From a checkpoint of a small mixture-of-experts model trained on Wikipedia: 96 experts in each of 10 layers, 286M tokens.
Below are experts of layer 8 (counted from 0) of a mixture-of-experts language model. Rows are named router (the router's row for the expert), gate (a neuron's input weights, with its number), up (a neuron's input weights, with its number) and show model dimensions 0-191. Each number is 128 + 32 x the weight over its row's rms, rounded and kept within 0 to 255. Numbers have three digits each.
Before each expert's rows: a language model's description of what the expert responds to. This comes from a sample of Wikipedia text that the model never trained on.

# expert 20
Description: Middle pieces of English and American place and proper names, such as B-rom-sgrove, New Or-leans, Cand-l-estick, Mel-rose.
router:182182157223095110093118096075123093105111107111168112124093120107098094173115078105089145150116094102065128099106144133136080126084074129117095162128108175057164146130103124153122143096128141148179173096092080124090159105123093075166139136135145162154154140127187085100138093095099133108147084138084174185162090078106122131163119167120098099073146125100108085105071132116060167187112152122161139150080117128128179177185190146106142100147137171175127113114094105118163125201108141117119116122133127165118177115083143085132097119098095153092122090189167150084109089117108143130
gate5:137152117135169136113144093139114149087139090107145150111114135121060131157149105077137106121078202095157136137139099073078143089135092109182105109198178116070160093088067155097142100123085135142047116097112141090137129094120150112116101246165139123182091144173071060130152138129145124117185157154149158117086130102150125087123163127103131181143119135160130147094111118052082153145146128146112125110079158169147110116134189129114141126172125067146127108138124120131091138116096081128167146109203198076124120101115074091156120103108110123137100113092194135101130114086171115167
up5:066150169122096164116091079121082112104141174144102132133063086160131129069142114088141108154157142143074144097099123102161151071153105103122144144172174112087162110169078148082155125200074141162187074151142189110127114112184152079126053148154169137141083133065167105143098175159108106185123130148107116128153076102108129165078140169163100113176121144140131111086059098102117152115072049139152123109106076150174158129162141124140152117123165158122121165187154182118152139130127156168105108164109090092132126124099150163177104158120150149072101129113144110105107086124096088088
gate6:120126130135126148093081131162151119111177141138137124102125121156104106142099119130154145134200088196133094200089094124133121159061093122207091132117159131086158062120097136133136121150124168179049146115125117215144132114103156140118106167154135122111140152145135201075110090100105114109122155174161185147142105123159115095139119139157102173107084137123124150109186150091145146186119149167175132121077166041072128127159127196131065097114136129164108136104138093178101090117131106107127130116163114127090228074152150110141139118143169112058100147146111093087143160123087071132
up6:153164145166121132112082129231138127202129118056150127132147082110159178124135109172099105134137095143155119128079126051158103158122073126120191064144159093158111093149116128124152164172125124144092109172172177138108165185109130134140112121170160077100121090130119127091100131157147112102127121155157186150093096175083170132103091096099104131142177188113107094148181140101149121129095184167130108127119167157173156066107155089142173128064119136132096166123097096126094155208076160127130095133131124101165078162122110130091145125131098156070138093120115190110157151129180183115

# expert 59
Description: Pieces of Spanish, Portuguese and other Romance personal and place names, e.g. Santiago, Cardozo, Muñoz, Valdés, Guzman.
router:141145124153143182139130094170105156103107115199153142085152132139134157165120146101142133171145122121160143173113061136159084151169112098150154156081146105158082063182085136129147167138062139151094153154095169174078151127087163128133064122088145095076099168134139121124122131127213069076143184082128178088131153124135113104114116161121102117119090159175107179189140107101161161147114163107145089178128156152147117182111134173143111105156163037204160156134172109195106143093152078106141113147160132146096127115121125166165104148147110144148145167144170170160112131106078073118
gate0:126153148083144116073140180144114098165172138147144157077154108100128084132150175089121162129120158157137110128186099166140143050199099105163105124112117110093122035158140130130110084176165194140093189162128138145123068115137123113137054160167168107101136132094132141179068090105090113096140070118130170120152187075096138140081116154049097153130095184118141111129100107115112121135135169144181092122169111119160138088122175168132087187139076091122130120120172151156164079104143104124141129130118163149084136162079105102101114104131104069181138111149118136059164117131115155086
up0:150164116170149070114075109146215127210172093118134110069114108093133140083182091130090088143134176088118132099160129177121111116149136099192124132132070049057107101128107140129179142110067108128078174114074181082115131138158168173110142133169157161152107126121112106101128110160099147141088077157063098128094160116132173145126149132121107090098145132153147104134134137158136162145108106107128157097103147122117136105104195148128146107194128125142115162235079154134122126152098109166120061142109122137126145200096060189128112111060126168135093121110125123130121170127132130148
gate1:127109067094159146122139127163103178117057141178149128165148081125153132108140149202088174088113136128148122153088152114133177076076138118201123121165085057108147110129106088134156117122076155123132105197088111126108114100166103094128143145154100141172114112106115219065203135150121163083078177112130087125163150080126093125141106166133112139157133063139162128116180100135122126134111107145151136114187143117172127100173164178184128097155079092151133134157120191114195147143102139181133056084146080102152131151137158143116150128160126124084126145128151163158106138171058122124
up1:161105118179110103129126094152134112200158143119180113167085167133126109151108151137056138151057188120104090100142094080150144165136100090164147102137154139067136136194169136133143157081155071106162162087110143130106122106145194114127104113121142109140179172099099185139071122098091082092130094076132121132099134155160163163189092078103134137143085100122137082103164122086108178125092165164136151140113102172095097115158135135096119159140124129125105158142150166138156160112131067118134116101116103169194103113183121140152110119171173034127123118176216114167161132075074109141

# expert 0
Description: Word pieces inside Slavic, Hungarian and other European proper names, often accented letters or capitalized starts, such as Vol-gograd, Głog-ó-w, Al-garve.
router:112135095126122159138142154140140132143131148127159121138137166165129149221198158107108130202123082150181126214131120154071094107136048104176065149115173122097150127120080085124092170122097141121100161213087121149140094121090055129147117150157102105049172090154157114126139140125184124062162137103174140096098153136145121109165075115159134116107135156122130190129131083073088151138162154149142145165090144121100146121115160118114126137147120154157160098145112065117061198143144159137094143172170144153142093092107116149124120097091121129160113112183167152146164167170068135114
gate24:110117099116088156115093115169119102137092228163138110101127144182129155135186172078088140126080083099085042178120086126072110173113133087199104096131117121137128137158062146071109094126170175113070058148147114142177083094147126103203174144147168111117121126161130137134194176111173122128119173108131100135151098141149174083125118124101120103131178104126116149062122133099135101090172101141141173183160133083108137155131112112145111095088094117145108143110160096095109112095085178157119090150136115104194083116171140145165118106141089140098128141135132107178093147120096082177
up24:164121151108095114100161142127124207117109124228112169096053151164146106088116135140114091140134130065128094117129127067098102158181123119115192166122096048144128112162137142108125146153120185093066156121098073116166099062127151150171133141139124076146184108108140129111101126116158085120146146154132074101160174160153137144164148130138134186129126169122068163139181165082161065066170163145115109063106146112145159155138100135088122166200130126109137123110132181099114191163206133157118134114128115133145117159134124206131155144161155157163131101128087142163099107144117156102
gate25:095098093089100107140101155090154084094108143184180138145120126168086143125147144145123098102153130127143077110159114125114164063121182151144094128162106115198139143119146124089114106136120170088091114082157134176131105102168103149186066100081099126124133084115165081056110149139058169134114137146082142135141094186029147141147080172123145151135118156110117120095140108094117065168128072120124173131171087068121127162101124130132162176143118115068110098106122120140137143110086193182153163181183087141150155139107142138140142092142200187151118115072095116171183146146139096093
up25:055147101123139114099092181204195127150129163111140158143081126158131158132175104113161166125119166107137161107161155154111083113105107124186115134092141049114120147115122114083182101147149167135137141105130183166136155108101103109093118109095121112151144111158042118204152173133133117102175185087103141133127180145129122141105114151139152153116128146085111125125134126106155132139189152158114151191089209145168180131162074116136152158132057181128102120096116125031136121140157119148111049121124102156156153191146131102065129177148126169127113135148162184125077068123159125125